Below are experts of layer 2 (counted from 0) of a mixture-of-experts language model. Rows are named router (the router's row for the expert), gate (a neuron's input weights, with its number), up (a neuron's input weights, with its number) and show model dimensions 112-223. Each number is 128 + 32 x the weight over its row's rms, rounded and kept within 0 to 255. Numbers have three digits each.
After each expert's rows: a language model's description of what the expert responds to. This comes from a sample of Wikipedia text that the model never trained on.

# expert 23
router:122095140064136129154166155087121134094120106119127137170106132149134138160134109113147199165074160123079153147090092177172089166095088104093086124087154088125125082110166083146135169157046108122106180169139157176148104119179168122178152074124090077143093070075136076098087128148130127177163147159082070118162179158138084086148133119097
gate0:113101129102128097109196148177179112148121198114071089158117147163101082095124107105169073125116121048080127127193143037161142133055099167080120094145149122099106138081116131163084140111135127163203089140182163174112145108147116125134125155095099086072108089092116097130152163142131150162156083188148134197157111160085099115159154158131
up0:096188119117126138106106107178124145127159107144054127150130128131112118109085044210168116143136118178140172088072122151077159119124068150112118105140148205102122115100092050120136155084126179129100129125096142137148135110093134151167143106107090118188108023129138129110145179110161173087096115204208149039086113174126137143126123166137
gate1:127077220083146137186107115111148165134113104135130133189130125122170122132061150122118098173123197150100122144061140130153149085091105161079094129148096128126152119158151105162108170175106175121079147128204138154081136137122165095124165106112119050089151035125079157139132146120123108131148124166118080111097153151126073171093089134091
up1:183142136117164138150133111094107096101196120138134152119095110152116155156087131127126087152143161116122129088145108160111060099190132088102115140104085148126108151130132191120163137162132155147154183155099094081106133100099088128127096134104096152154141199099140088043135123133122144178172154175085149087129165118174131154119073118113
gate2:137097150112161103201114103070108108150117119165121150166151101126101077143157067127088158170170150178118116149154063112191111083071169115157123122085091115166121151086173121118139138160068130142154121144079163193121102112163127153129142122147179146131144075094147068085156131152100135134141128142154105079109145145087069124102062138100
up2:107110139137101174090133107121171107151139136133107111103111129181118139153135050096083167164199161111132105123098151139151128123087159111163125132204058097139117155138175059096125106103104146076074114188126159166096198059125088158156160102117112132095136148110069128100146240129100143191101112116146185136135133155149100131124150142112
gate3:123143108126117107089166183085131120166088170171163147171215141172111123181163120139131181175064108126129144107061088110130129081146074125092135100140096101128216101117160105096146194142142179156177132188116118134103112162050123111150141216159097148083057127166136141146097117153125119123092195125147133136132162179105118101121163161124
up3:161131157110160149091145163081166155084094158147034118133132165122161126149068119123115118154079139117102110135122109172147085129142140148119148165175201154115129121080142149077090098100167101127156118134144148195102145116137176161130101145104187107193085141164062144133161113133094106135102102168144091027127099138166154147150178223146
gate4:152057072139135188125168135069165146091134160153133145152143129091076152181147146050193145168135188127108126133134111129102108124062115177151167178156089169159152100179113143137104119106143186125130150140131131226148094166194184152075123158144154102155121166122059109136119140125173105133131147118159026168099132136120101100117066149095
up4:150186165149155126158087169109060110106100094140162112204116108134101123113120108161112123158111081152136111109220135087190112132177101156076148156113118169194137161132138143144094066111072144149118158089149133041148099129106155140098155099123070112175125114112152209045126133121179155126160153155128103183118149126115100142132136106121
gate5:144194122102160109155098135140114183103118176120124094120134107139115109175169167194137189168118070074086066177120085116155123131100091118141160114148118127150146140105117071183141106149149132083145109172109113175139147121125130146155196094136137083139219149127124153229067090087072106129142177137108098127117124121104137131145116102155
up5:112046117123153105104167152110081127131033157143146119090165086110123140114108107100133130141121146162137095106113137129122152157096143084134131158105120128087150122090079124198117184175126178126160089159128022101144112117111118069128186130098126137153081070087145141098141103080146120109107084148132136157107116186136150102074171133120
gate6:091186140120138168124142131132193115158160129108168124136149142126152167128122169090132093117111123056090102148127126149156113170117111138086113111118122166120132096082177159212117159083147095100148080114147073216141126180193122153105115071112155143129081102136098087091111184126107123146073166106089060102143134163061127132125128127094
up6:111131133187149086162116135082171170141136178048142189086132119134129012181160158095166125141117148146107081141022134119099091103177103143148125168172148141157163123129105109084129131086145139153156176124094094082154096171128142165153143143162123133145119143124063145076166106140119130155156103195137156121134116125175076138137141127157
Description: Politics and place nouns. Content words in political, electoral and geographic prose, such as elected, Constituency, District, votes, km, and month names like May.

# expert 54
router:159132089174148102147160161081078134130189144159124133127136143136139082171105115095122143101127102121081168133095112114126046166128100091091090109139127063126163111128107088120089167096176195085110153127120189174158095185121125182113181094119135104147099122118130035133083170079126171111080130129142137097077151158098127107123104141091
gate0:176136105150114091104132166152121127140129139076165108151123126147125094119166144119165075098108175072134147104138120114149088155168120093098156097089159101140134126112058158150137133128156175108152127180150115146102127143147198155174111152080164138126180152099132103141105151134188075119113146137136112039113116100111115108106163191110
up0:111167101112139108136124108131075128081066112073098141184104096103083112145122164120128085107130102159113124137117145141149094071063112099161158187074048155087179168146164088088197182157157142110138073114150135201177141149106113124173169191122144159121111161118171147164117128136146104139129143059176125080123077131130109093149111129126
gate1:134047115157171057141149132137107129148160136173153158101149186132130114076115126138094179139153178106126176118104128114091119192145127143080103138202124099180195130143120124061104130159061086165135129152142047153092174130119095142125135061111117084156115114139157088092130110157107125165125129101114174117138135150165160082154060110121
up1:142104150139150103138149177129134133079176135109212130123123148117087165152127093104126101142148141114120152074143123152168133115130102139105128126106123121159160160133098150144060121122111136122171170132079112132164098085144090139120132155110076127125144092126092077065173156115049128167101141173073059146058133088119164207092088127109
gate2:109138137187147157093161157126138151115132127173141134157144138130121076087167099120137104171162104114140121160156121101112129139169150136105095097131067194097114142145113094172114060113135099097089124176089106203095135163138122119120139161230104138136153112127089124234215140059087166102085148138126094140055160081193152169146133153127
up2:121163161198113107187166104177072090158131148118142130103076070163125131108089122090149130093135106114121128202116134134132102150140131125081141073167161154130113152113119214115129146147125230151092121131111130181122132134193122162125132140165151097190120129159167145087107131150143124080123146121099134069121134145065143118047175175109
gate3:150081101124132082068123107141105116205133128154119157138091094174145121143096134090124104097099098173085104172099145118033127095156091132118095109087129102088192168154112056073173127147149162118137155121137135139103115146107136071121137107096130155131115146164144107086128133137135137084142120149098095089208120144162219141098137168150
up3:145151075150171087181143130134157150159161163093094167164134101122144117141092133098140199132110073149115138153172116093129095139139111157074177160160150158142098121124159111092130140137128102115122134082134134134088141136139103168117093073151121148104184139094114101214193134052134076120163166196147143122129117104161160145157091114178
gate4:139132102140151141137174159119102167141160180137078115151124162141113130141062142066156179164075144166130169120055082105103063152125120094089176084162133096121112139068096077130179114109118166121084130120152063082112099135135109155053122134161121106052133146108114105074154150100097146123105123124172153150129136117134120111135073130172
up4:166105090124154157130096104116160159119108149089123143144131112135128127072124137106128129064085156138140134137193099168156104117135201067122117136140141167146163093152106139108162134137095095137114118119125170215145180080145091113126135133110175150129203137123179133091111135127128144145139184154202188142088173132129150090201130109150
gate5:160138097165125086104123103082161098157114130088172094104128101187092157173070148086118139107163117140158073137186122097102119062131157113119164155113098135171099117141127088144137143130069117084139132160155157148095167119120131142163167118137116125157176086085163136126123117106151142106121223147132123142180121057064090165116202098126
up5:077097204170165130148189150114182129074074074166108144160170149170096145131174071148084131135084135159170075111158135125097178175164113063170091148121181130059113145093105136111192108098170137155114125171135100213121092184120077127092092137139084150178077118101131122104110145120096113123146163153188175160118095115135107156146122097122
gate6:152071147065167171115102119051096127101208153156045112119104115105091105086099150110124150120158156081099116065128114128029137168133100137130173106103148106086062089129121066034172163094162167126128121158157116154143175153146129119117149082120173084118110096099190159163142167125105121091092108146115074103120111107191058120156117122141
up6:132156120071116128148152110119134044140133109167169159142188130153161142161081153111122097122158106143123194138139197195156153128099092147139085163073158130067133101154152075137147054157133079146094165142122152106116087134125152135096119125079084127116122167150117118128104047171107131086171128149181124178087131152141146080115145097112
Description: Name-internal syllables. Middle syllables in proper names and foreign words after a capital initial, as in H-ep-burn, Ar-rib-agé, Bhan-up-rasad.

# expert 21
router:115112113125142147145103113087115137093068134105135139152123118145132178168169075115133226149150122184085193144162109180113041153096105087125148119134109113139087121153191110163143163107149112114133171145120112162142153060103134124103125109116109121081129100088090092102133128129127120163123111139103144091121137123129146148163122081170
gate0:111098127061161153100153124114099130106071132128112123135116099160151141143204091086092186118135116071126205138124076116169103191065126081139167096118141151141126087158148080167134148167175099179104191106085157144142137129138060108107164140132129139125159184138114144155098150129138124169149145112099090126129137080096121166097093101161
up0:114080104060121101077076155143089103123146106099075179079095108131163163190149148135123160106117166153088122230127129139184104106095111139091177092143128133142127144152142133165102123135155123173104069126079089140087148112142136170077106129175115118109145137107139146084172170108189114116084160187148190120154109107156105131119130084095
gate1:126101127090162153096102085127126188063115101146092120125098144138107087145084087097119178180092142058055089151163130159158122138080104104145107128122105111179094161101123162088137090145112087122124085126111106030125154117130100123136158105111109163041099169146088095114050074154133119118195127132156222088124111140174111160132089143109
up1:107089187089107096190145128115121089125120100128132113071129113117157122119116168141160141133115093152153082178174155155200164141165099089073122070105127015166192081139119128156081137124146065092142110138135095099102122096076132147147165121155179222150127098112146131142121145105160150115142103162077152164201140123096092120126109139094
gate2:084174101154143110143121153102128132100070056118128160091144133130147154142131137112152149126125165149070123119128095159077126169082139162094124135132155111170104074144133065186135133087176117139138128146142153081080032196166098105166116125123157111087162176144111075109133103164138157131103101119134168063108146138132133131114203137152
up2:092141118113140102124149166107110121141045128085131153145119114172137160091192123144123112137175140167121115150140124111119171146152139139158170194158105128149125144130070081156101092127108158126105111098125169131181147081066138128179101160098096126066126125138079085087069173107123078160092110087063115131083095114131098097130184098108
gate3:118144093184184113123151167138095083139113109200087100127145123095149205045125132111071073141154145135143135151147131106139200136129071122071100137143159114127151128133133124129123071101094132127144111134139111126122115153097150213067096141146121140176118148146145098113112151169130155145108110139118111127184138127097131167101107092152
up3:107126212179120146170137146124126122158148134135159170079138145083138207041126119103130121133094159137139122154214158124114169180153070157091104113099112180170124094080132119100130081087133127123177109102126187221152079079125172148092118124162087129102112125121195159133118155114101162133156127063070169202133132102164083103079140171123
gate4:121135105082134202121113179069151139170089115124167136115046119132144058135137105132143127108111129123150110089103110055024081090077168112102078086140119178150100149119116118127138105122090145132084149132117136039128116110106156142114123137113094189100158061123147103215095109089144118184148150085135125123116082172098113157140087088148
up4:117168067088127122161144150151090081087143085129118149117138135156080079090166110190121166108163083182154080103119111140150138129168113094090074062085191114150127095141089085114156140143118075100066127087170110161104095104094133183107092167122090098120136145168105062108116135114146153093129161127179113125125164160116085078146153083149
gate5:145134061096149147112140118136093173119101113091093109135100141097150174137120109110075135144117074183148083152119146141099114158103197145144097221118062091137147148083113092090116110110090142135154089176225116150129141109106113117113138130168103111166104106126108149159106096093161103189108144115138060090148082081125167193109071196093
up5:104154134167157078149125121126135150121062141127117138124115080163135202090105115128166138161123092138109163131132145121100152114123077070109210161129127139118104099110108148134106157113083197106104176171119124194123148135134127138138113204097145057084144151131182139108162095127158130132151173171186027086165100138127146129152168098170
gate6:131173113142126134135126104112099073122098136127078168103150164124136190185154122123141083140137123151154145145124132161167146120117090124160135139169171136127109155106183145158119147115081102115077101120158117178150182140127111106087100150114106124070095144096096122115105073166091105131132136125215098065187073157116131037149150067136
up6:126088127163105138115111131157125165098165101135156069207105108135100087104064149102134149080131102177157098114157128107105136114134132129137134081087127087160129106150084113153106085156121138121166159149165176010107117146166108170138140097158148101182129113105153212158143159129156109087122062074132177177098153096149132201085119136126
Description: Years and game counts. Century prefixes of years (201, 199, 196) after spaces or dashes, and "games", "season", "Year" in sports career prose.

# expert 29
router:166118140189154132102123119060141179079078158120092110169138194122124193161140088124158123135067120166081133129143131165122139164085106120131083117104179101112164102121170114153109160178124159138045146148108228158142154107172174087104135109117064101062134120095072133108108147067136168161111171162101104118137145179119082078138078166092
gate0:116099148107129127106107108134145082141082113168108121167135129120144131076169116094132109122134155114178146162143160082093130123138095176123084092101164199143147187133137148154138114162114110137138124205140159117082135160124146121054161090157129081080097155111131106156051121139077132118170121130142107178142147169194173141147164091067
up0:093131134117095058135202113118131100143123095172072154079089118133149206148122173162121134129079107125129196131053095118144156210127112083166143178121140146173100191145104108125106078118204102118103104150161100107108115125118068118117081134055084142072128160139146125144095071122134138095134045134077092102090176180092131068076152103125
gate1:129146162103121123117183131138115065117027154131147180081093108126104111140125090124102070136124122146116153065113101126075169136136127158122132100134101138098151175120043168153125151127148165057161175157065091186187146082086172127166111170086135165183138192151161183113105146136099106187100136145171078134124108105097071110112127157117
up1:121131134122172107137125141090123124128142127166152159120100119114119098184177092127151043131124135133104126117151089149172113139062121128045151137134196151089155135107160089190115118144134151125081095109123111115143160164129166107130131119119175180211094204118137107152132125119144135094158151088070158147164111143136107118158175117130
gate2:142143107172146078140121101099113139112146152090188092110161125174130072070099134094133186106142121138086143106220090098119151089128126149061104097115214110124152087158110130154146189126103131190100140064161159073099143096130136115155151153209132136121149172163078123095138121099101137129131147104149080182117130070203158103137112130133
up2:126188117147148122133091069093103106077154106112046127162114099145122122097143109095137199115083087134077136127123087156155083155079097166071166147185187146101144096124135129080106140085167091166106066107098123158176160105182164070145171128160142038102138173120151079106096073175117136126149042102152158151105124079171141142132197104074
gate3:137051139064149116142086143123093179140128142172133160204161110124180160148188176087117149162088090114119124106151159119154122104095154107121153108187118096081159101139145178080131085126117093114152173142124100156128178129059131111096142104121154117169113094116119136161152175163175131135133188130145121162072145163153161129141087131116
up3:165059055109135092131093117159176122167113156137213115162166142148118217122189107092138109092150150133144150128172178110134153173085172133154111194183112135133143094103081113130141057138129116111125157137161093062133129133125175152079151109159121150138083079155153145083145107065091121117150063135100116163105150086119109189144102082082
gate4:163155153143172221120106147154084060122116134092070156175120091092135128154091120153109095138121157181097113113139159124087157187094124073091203110093158102101171175106158157195144108074116114103127137157171169224151158158150134136137085118108109103169162229138134164132191145115159115126106131154093113199161118103133094188171101150141
up4:119122116136112141145088155096112099104097139107113073088094097140110171162114200093106176093157137125175107091147091162084125116104103172143081130149075111129118117157128128182130091164173104125123104176116229116158163093114112132113127087179213095213083101122135132142164115077171114119189119133094089111171110097180128106154169050060
gate5:165122175111158129124138126156135145072093170123092137117094103108107069211124158141085110135157156167121111127049094156153121076100175185150108154162131101155104126111142154143138116163131076160154158089110140124140110161188092169135149134143148140044130160169141135120136175176123122122170188132153054079150111131089151126122136069134
up5:139150182116082112116118098107079198148172096204182068117083125163145119088115098134110205129149087090098148073146135092201061096112079114096132114166153151140158131122127207144130159145133097112089106131115147105095156186197120151120143143121159152112172148124174111123114149151160163140048096122138087152126145162134126110150083113107
gate6:137120158190158129107181147133108163097180127135177118183140127107177187132137168100122079124138164117126088141057095156201198132111161078081159104162201102114140121101097195130097198120136090139130154171152167152127135123138129156156131159102136151127076177112067139136154111083113117133054241089134143125134131158144130063122151110066
up6:134114162201132185155113139133184174133149099123051175114113117033125159141146123127109113157141169137142135118061107155124163117144054074114176120157155091173148088128130104048157145118147185143087097151139110228090134101126077121150123156096156081119087145094079129157111098126143113116121180097161145147138109107106079166117073146141
Description: Commas and conjunctions. Commas, mostly, plus and, or, but and opening parentheses separating list items, places and clauses, as in Gramado, Brazil and January 10, 1918.

# expert 27
router:128138070112176103154129138128190111055116118129113124122114095151155163159187094130166191152130094138122127122098095129135141189118135096084137120103130092123118072095135091224121130183107207119125128132140160178138107167165147142160174063127116050095112131087141153115091192176078162161118098121102106093143171121121117087119164159145
gate0:133136072049141058119113117144086145142059081096144101140171091116097092050117139136124087131214115143107118090164127126145106181131150084054064138141205130116179144123097154038083102118147124124102173132070102032146154116149151120107168108145169129111154203123156136074102145177152178141120131132103159121111169152153120088159139107161
up0:120119111161092093148141121164190114144104138000101160184137142143119103126092143115126144104157163152131173138093125126141116139126100091127110091098112164104094139130144139212133203121154126095163108169129114106135129087041146140125116131119091143090138130139155142143105177184090133151075110111193069093145132148146124089117162120126
gate1:151104168121131137141169105141121185135139136119140081107158114133144188114191073123115137141115096120102123073161145098163131114174123120141104075112154203091175090060152112123091060105150116139159079163167100134115142162192104137169176133147088123104110078107085206135167107144143128158092087183171122087128152132120168165127120160151
up1:129137150102132131145114121181116103150084115152148141077058142147111124160118161165090179108154212121121156119101083087099051152084161155193181117169169060162147165130132150066150064104121114151137148113129119075152065101183098144081176091126141178130141111120107142119149077113105142145192128133146105093126101118219114140118104089126
gate2:126102123174098107112106156118198106101145072134212131141151133125160081149188139162160133130166159168146119090107175123122129110155117124133154132047137151127127150129104128132139154067136175055106110133120095141115162083105173155164141066114141145084103185076109156094125115165127148135112149132110125181111060203098089142117146126090
up2:052068149144179093152120161096145123096156101154139100190125130131121139027156109150165106128102074103100139155159131090184204138167155146083188154094161082087142167171126067092120137152146116152157189188156164086121105091128123157135086106172125064145142156139179005105164171135153150159133104172114139143113176165133095048149094155146
gate3:128127111200112139136099132133133124112156107073109114210122150070097054169108081111144195099199118123106126116096101124100112108127154088121133129136130132162087138111143212107131181130148132147116107074110106085136127081149087144131150127142143116121085107108150161203084166103083089114129088072091062159154143201089176103139071112143
up3:111174186140125133175133157153150140106111088066151143144102101148120098168199128099109157196166159168132121152074180096038147135174135132144117111067111164155044150127146143148138149073083113119084115159137123207131160098159141124133102115116112184080126175111134197125127133135075102108150088137120177084118137192094105120155106064121
gate4:127128113157126172136125070158095107201167162144062137127101148155150117110046145061090089100095075142136175133101161136160164150143099116148082185191171099092106105110150075164133074141120107101094140129138107032088120145130117119082096099154107109138144123113152113164176122146160105199056078152143090140122100125133133162161115120140
up4:091122066066117104095122104149113116118108111174098180150153128071121141157096126124135157119172139148109166114113145111119138175101126081129171155115144078154123128131153061114131122108140160124111140126108085077126122114193142163109146091138073117141075129127115127145140072095052115116142091128187118077123138097101125095094084187108
gate5:143155103104107092155141086140082141141144142133224152097105135121145065149069074116154148167128135122162101146175115165143152160125133100047151082119120159122113158138146079207126130146179126106154178148133087126112153059043142100089118194060103122203142199129119088119156140122143122101129163070151150157175171148125128125119136102106
up5:134094110120139074178182115148036156126064157162158111140132126154093121034087131112151155122136106164134109141184129070099130107137097083041175106181124048148148083130122087118146154097103127134084090144135147103118071120073130140127118105153092148144125148162140132128121108184169121107136149050118136164110126129137132123153066150101
gate6:148160158135127200130157111110109073154107168064019135119125105116124105100157130156131147073086112161167212115096160137114110123118192104037162148141150126139106110120154098106110082116255144163142125119092152123145149089113136079144138101132087112186182139116105126159137123178054140147115145151146208055095129096143129152141116157121
up6:132124135153121065106180129140106182099036106170123117105070156143128063132164119173126100162098106125144132135067122080148141089099094108146101087140194119129121158153163111104114176117086173107101139123132169190136125177129156128102105130138153126127118115115174115121203122151187075113148139177133081112120131126118160197128150180119
Description: Function words, determiners. Articles, prepositions and determiners in running prose, especially "that", "of", "the", "this", "its", as in "at that time".

# expert 12
router:173115136111177123117161108110170154103091166110135134181100173117150101119140104099125158168149124123091153171140140167152069093049136127117138154103147136126198103140189102166158169154109103173127170105114113167135141123141159159155134126135111117069146128080121085085086072134119134144066155117129136135101102121079098102130090164097
gate0:136130052141136156069102195159116152185139154127120090147144102103125203125179143139134173116137102197236077099098114162113107134118158162110179115068135127188118110157145132129161131145066102104121147115164113121138092099094110123224090122164118145108118055110158091106142125116077127061126144160108066159143145102133120117159084109172
up0:144107081056123094072136107105089070126090125129056161117095127154131141111151059102118106143114146114095148178150167104088096148084080138079095132141085114149165117169096103168121106122097114171120128164175135118159112164071214139103142087126110107120180133077104071043112058137107136183125162125169084138094118148126148193127079047171
gate1:150040102123095125117120127153144140127116127078128110090159180100157161117153100150138136111141068180152127149089066168156119134123135076078185182115096120157130104128255119094131187155127126141171174127148089067131181120149170153137111161158128100022085116109157134122136106160127154141096110082160081106115140092155218160110047100156
up1:139147126092119158172136152174100135161155112099102081112108114123145101107092118160094122172112149097114107170165090110179070148225129142107108166118102166128133124120141115134139125092153144173159106126153146143132134103150131065140163145108096179147104088140128105155103122133191100125130129139136167122094141171116135111147143132096
gate2:108137134149094151129158137185116123141177184153122104158130149065187167202204178167165118100147131147149073146172114157094072132163166090192151123092121162136130183130130091141127157164134108077128143172169086146132089144153074121117118159167125099159105174123174128206160148118074107188116132141098162126106143158165142121186166101211
up2:141119165093118146079151103139123142147131131142142143131108104094145125144199110161154132131131139141145073130098122123127128144159115150153187162077110197151078131106135122138152104147135125168158153129152145091079119117114156122145133106155145196174100182123190102126069117027102126154129059145111205117089098133123063105088157095123
gate3:180153084081169098081087126120172124175134164097165132188153109111117171185112135148113154136170124224170118129161163163126154123147054150168137155126125072141114111157167090126125091115073088139130163140114068119141105136040141146148151143127101204118136124098112105140150133112114118149152145072140093148112084167128142114120138038147
up3:139162117119154177103113156147163111160150112176114139126143102174150133174155143063115130127131160101102135159135108191167113089127085169129195112117108064127100092171131081207115124097141143086154117069159141143143105215113177163180180118113140137139154105123110118092122198127162101126081104108138162161137163117095085192165155132141
gate4:147159157098110112104140155089227110150107155127136138103105109130142133162146127097158175175120124070149160107179148145081128149132114132198120120195102133107166101150107075165107111104130138140116116198128124102107134023126152128110111144114147189088181117188121132190147140163069140101142171140111111190113141127106088122117120108109
up4:107075068088121156127140166174158103096132118115119116140166127086070135137116191136114126165144135130116116127153145181161125114152126142142120084099082069111098136138143050119124088090093079137150061136132150095121129039166085101134138137182156133182095162156044111071164122098139135107093171126145179159062150192204128136110099134088
gate5:145132153102158150088122087166085120093128168160172116126106142083141178137133114197102123143149104176087086155156062155132072117190033110092130153130139132128153155143145153163107124106122132122093086172149120139154137133088115175087113102172110151112131108099098110138149102139135103180114099124125094155128104065094119095125165193119
up5:134126075075149137093114155167062114112134067120156167135142168110108173174025084032123093129113136179111115161157153178179150174120055093114179084165149122095089183146062167100109148116088157165172126092132154113106085142046106152085150060128146100055099139147167144081147176118162125109149164119147144107117077109145129105188146178122
gate6:120144114088110113097151088147152133139110127097125120131135119137138139103165121161119078147082099167084134140117120189131130112100173103153120087100063187099127146129136128041127111153116056144204151088145077079119145068146130150156123143124184080073148170086115138043114127100073119121102177147101141155174150093099098186099067190135
up6:093114071111110144069140174097192174088126107138128122125142143132095133068125067120159139180073129133148095137172148094138134134129183135152199079192153185181151137151136151148119160162087137102153078137180206162174086106142149134150142152142170132181130141185133145127095131162120141065127106156092096086114104134147132028092173101156
Description: Short inner word fragments. Short letter fragments inside words, often right after an initial letter or prefix, as in anti-c|or|ruption, narrow|er, per|p|endicular.

# expert 1
router:077098131111133168164166145097119109127146139110107136166077127168079159189116109119143178156084159144075145159085082188143080166118092114078116084079161094163142092094152087148141180151095152116081151158171169182152095130196168114141120087104093087134103086099074072118083123088157110171126131178094088133197177121145086110179103131110
gate0:096156152205123116170117110180153101149112207086132107173156172129143118185152083127081102152117129141107152159142124105133050136094123105111124101112117028084151168155113063184124154098115241099102131125096086174143110184172119150102139165147147115117139125101158073164132197175128107177171076133062119159080125126123125111131102085083
up0:134111090126130140141118147157099100103093099159114139104099148168100100156152131144145171131098152119129039156160175151125080166093116105151059107149158129134160078131106129148146141120110069081095139153169075103129130127110108165078189136132145060162149168084127086170142132118164110172123168117136161087144125155157075165116150158106
gate1:147191111087155108124177112070107168093083082107180146120125173148149068202175138100121151129122109206098183120129152181129116149124084163131090085144077126105099120100081164094109164154127131150063158107110168151138096146137090132131118152135150109123193113113152092136114134134122100175087183120140154154099118163105120102141192115135
up1:117207126144117155124103126121129179125103103122073140110132122128097143131157072107153163150071080113151124114156182158155130133105130142106142172086146132161164083183127096154116044149132054155080104143159148126117146124151123121193161091135096146097123113114092103145149072176108149097156132111107092186125144098129082110132162133152
gate2:133150110156123139161144122114145152129149130149116145180151145188108109143113127142135175134145115112087172087168147138110119069117047207135091062154153144134121103117174024148134062170109114165147162143138135138079140141153140170168130148092087135120115112142127064058151138083093104148108156167176098127134129171150139113128135130147
up2:141132153121120160125140140077151127169080084185072096138112138174146173145100074132113144124096128123152091174142160131083119106146106156145166091158126184123160196144117183105140115126195125101109122095091144097174101167135198096107164129162122119103113037149157143136144175139125128125174114144119129085040103075079175128147105131147
gate3:161147112138123101098164112150114115091152132131147123169163092093159104157201135115161179147118103088110124188107135123111109108089115103149146091131130130143114134111095106125155125098096138093123152152074126191124123100150166064116102172147119104128098157120170125161121119117124099146159115161108092113135093182111120142153118162114
up3:141142141136153112115085110158159100142169109059142141194109147125171101089149179079094094173175161102133154134152192082122143097143118166133184136113093146111119064122029207130154158111180101137153142092131162139128145105153148117130124126090130100079159098114137103105110149130174141186073125154111137101158120095152133116148142115124
gate4:113162131050137134149138106079166134105065144094135111101119157135154125134088176125119175155120094172060143118162191121094079163070116146047134125156123156119139146133161131105121180130116117137145134090085144059136140113078095144152150112034113159093163128168113081064091180121148129190137137134058123096075158137171143130157126020144
up4:115149135124163140151149105178119125186112084150149148103154176101158093144117142135149137145165096150105187110122174112136128167106102223175140138152127113165138208143161080140160093121102197131078151171157123102116154141119125131106142147180229155129133162124138134121031085103110124199132087103145153097100166116110165110141160164128
gate5:140106114117118077170191217047178133091110109213108127133148142145135156159116122124188172140118082149109176139111164146170125076136105143098105142124136072108116161082129042176145111155152148095066181152139150174127132114144144137090116105140077142153152065094071049143117173111130121045149067142082110191164151130141122073126091100096
up5:086116059122141153138124125157125098160075101148139133129111151076159089116177128222161111077173148143113119120115110123084119116134102125157102143170106190090113132131200050119079095156113116117104138138146150113140142131156098139174166166140150116131113138108097163187099143080134132157170161149085110125147146056145103122075127151163
gate6:130154130162118110092116107120143126128088144122132157145140139174086118148132110163108159085108121131133114088108117106112103113096124148095131127152181122137163125155169124070111165171170168116091087149162110166136096177144145140110150112108095133112139081108101144219074157122170202101161118100122114123163140140111168120144068163181
up6:121094190087125155188122173150164127079177102091146047097096123160115112085186147156117169137209065178116134148150184136109145111139199104135119175158092130101182103134147107154097134196157129133131108078133092146113060189122205093168146182066092124165139133107129095145118135108075076130115156037082109074172142120118098201145136114109
Description: Years and past verbs. Year-prefix tokens like 199, 200, 191 in dates, plus past-tense action verbs such as took, wrote, brought, scored.

# expert 32
router:161094150090166132120137124101167108103084092132082160152111094154128118137119119113150170154092098144038152099109141131152042102086115146075080129096206075107146110131173089109128173126120128142093162087145144100156136145139149182044183130064033086085121133125133103064107126150132151159093145125118144124112135103086133118143099130102
gate0:130142164090121119144079128117168133146090057137135126151133132101106113185109138160145106113199104190128158093079203097129125184092166154156166142076102194067152119145180067128099205120100127101132121088132125152145123094094174102118112109105111163106137153167150139126089093168146098135151153129141153132178121162137141067114096152116
up0:126140134161135145124119119132187155099074068133151082173105137135145140086128040099147128143153090130148184130141126129125142129147138143130157127082092123144164198135083152160054129110145061131156105122162182085133121112095120134098102109083113108142135111141095167088142132153172172148173169117163233145117121149107147207135215090124
gate1:132191085155105130147101142163111099172164081083061167163146127129147133128168082109118133140112187102123111180138103181116136089082118154178120130060140025120147123121093089084119051113122109116125137149161131104038107140155142154107151104107152076111106082117104098150142086131102100152112109157175136127146157154110095111145188139090
up1:132165135102085154112104088178146144116080150076142156151124118114087148123117127110102146106156110132144153150153141167147126114067108171126137099152077168146096170115178117182116164097097116107144149120107142177139121139131180157136117150134083088171086122172144192095108131181139149073105177094063080163097110171067117178132158122106
gate2:168039081132128102118162106157216134142134115133117109148121127168126141168143186114136098193108114147160143174176131054092175094157120105177126147114129087165149090144130122119162082131084117133150151138112083130088109121113161177073113072112139138070160122128114102141128103151110115171167138136163210151159101116125090110125142098148
up2:120115109112154125120096109114062105123164134083131120117121136123099064170157154090129128150117138120142061190193077117126154152167162088075156151143132146112116116133136169132174144140134167144057104094088171117124128182124113136138152118108105123148171196117144080110121144139206124189121096134098124115115116068162108144147100099130
gate3:116222134209137152132116116084109160112150161135093082113115142117086139165139174155094057085140151177139087118113108152158131197164097123129103136130112170068136137127108051095099081112125156132129087110069101007150093102093159158146121172113138165111114141148158090116065170090086152168109160128064170147106111146083122096142037078117
up3:134195115158135157197178129111203160134141112166174125143104145142157047133121179081124135141121105146155129140052137147161125170169117108176148181174156219145152173131188093112148148124136131207112145128205134128106111128109106097141133114124072142088060178093093136134157075199147144145136141154132109147160163120130103106192167087135
gate4:111067164111151064148129126167175087156123185118139163166138123119109096148083085163122112130155122090093136119045119162118112130073113158113122099119142135113140077146054160055106145149114135109125144099095126126099113111109139190105133162123125180099117125143148075070112121087137159100089094104067203152142160116090163170135108125104
up4:121132182049151133198160125031089170092127113140148103156076149144121099139137132104112144118047133119111108162126098134115192092101053077170121188104127179083127134119116154129107138179102154165157088192206159103159127141128090110188098120144062114180140185123181149166127170080123154107120098130129087102083149134155157094114078098109
gate5:125081120106125083135110105067181117134132128137156101164153158099138099135115142125167098123133127132111115108118191134203169112059125108146085170070208169050121153113167137098101163106127106129125138149142092173123138120103096124137146151131100105101088102124126117088090118075150079135062081095143129178126127095122123125197129121131
up5:126024156153145148129118122159126127122110139075137137167169121088130087094106092178113162115102102108090103184121111137155125135167137095000133180090120111111162174116186110058115206202124234091115163128104130096121169091211125164136126090090137116154129189144098141123126117103105127111080151115185098098072134076119075115147095105142
gate6:109077151117126114055133160086132111163121090154164140139135131076135138156115142116136145136121125078087100138195183091147140124122138146132142119163126075104175135122209121048108112148128154108145162139126149100117134080130148155135151122113080100110113125148109188108087111176146102133116200064154119107156157102123148144102117089157
up6:130127115026150137146102126090145118187149152119181123158090151080103131198105160143101107125146144139165100113142108160167148176158121125158113100174128108126160111151118130193082124111158056124157126100074180157120092147128124138152119108158145095178116097094108092134133129097109168139091109174089088109128130147112142126134096093128
Description: Mid-name word pieces. Short letter pieces inside proper names after a capital start, as in Al-s-ina, El-a, Trab-z-onspor, and letters in math subscripts.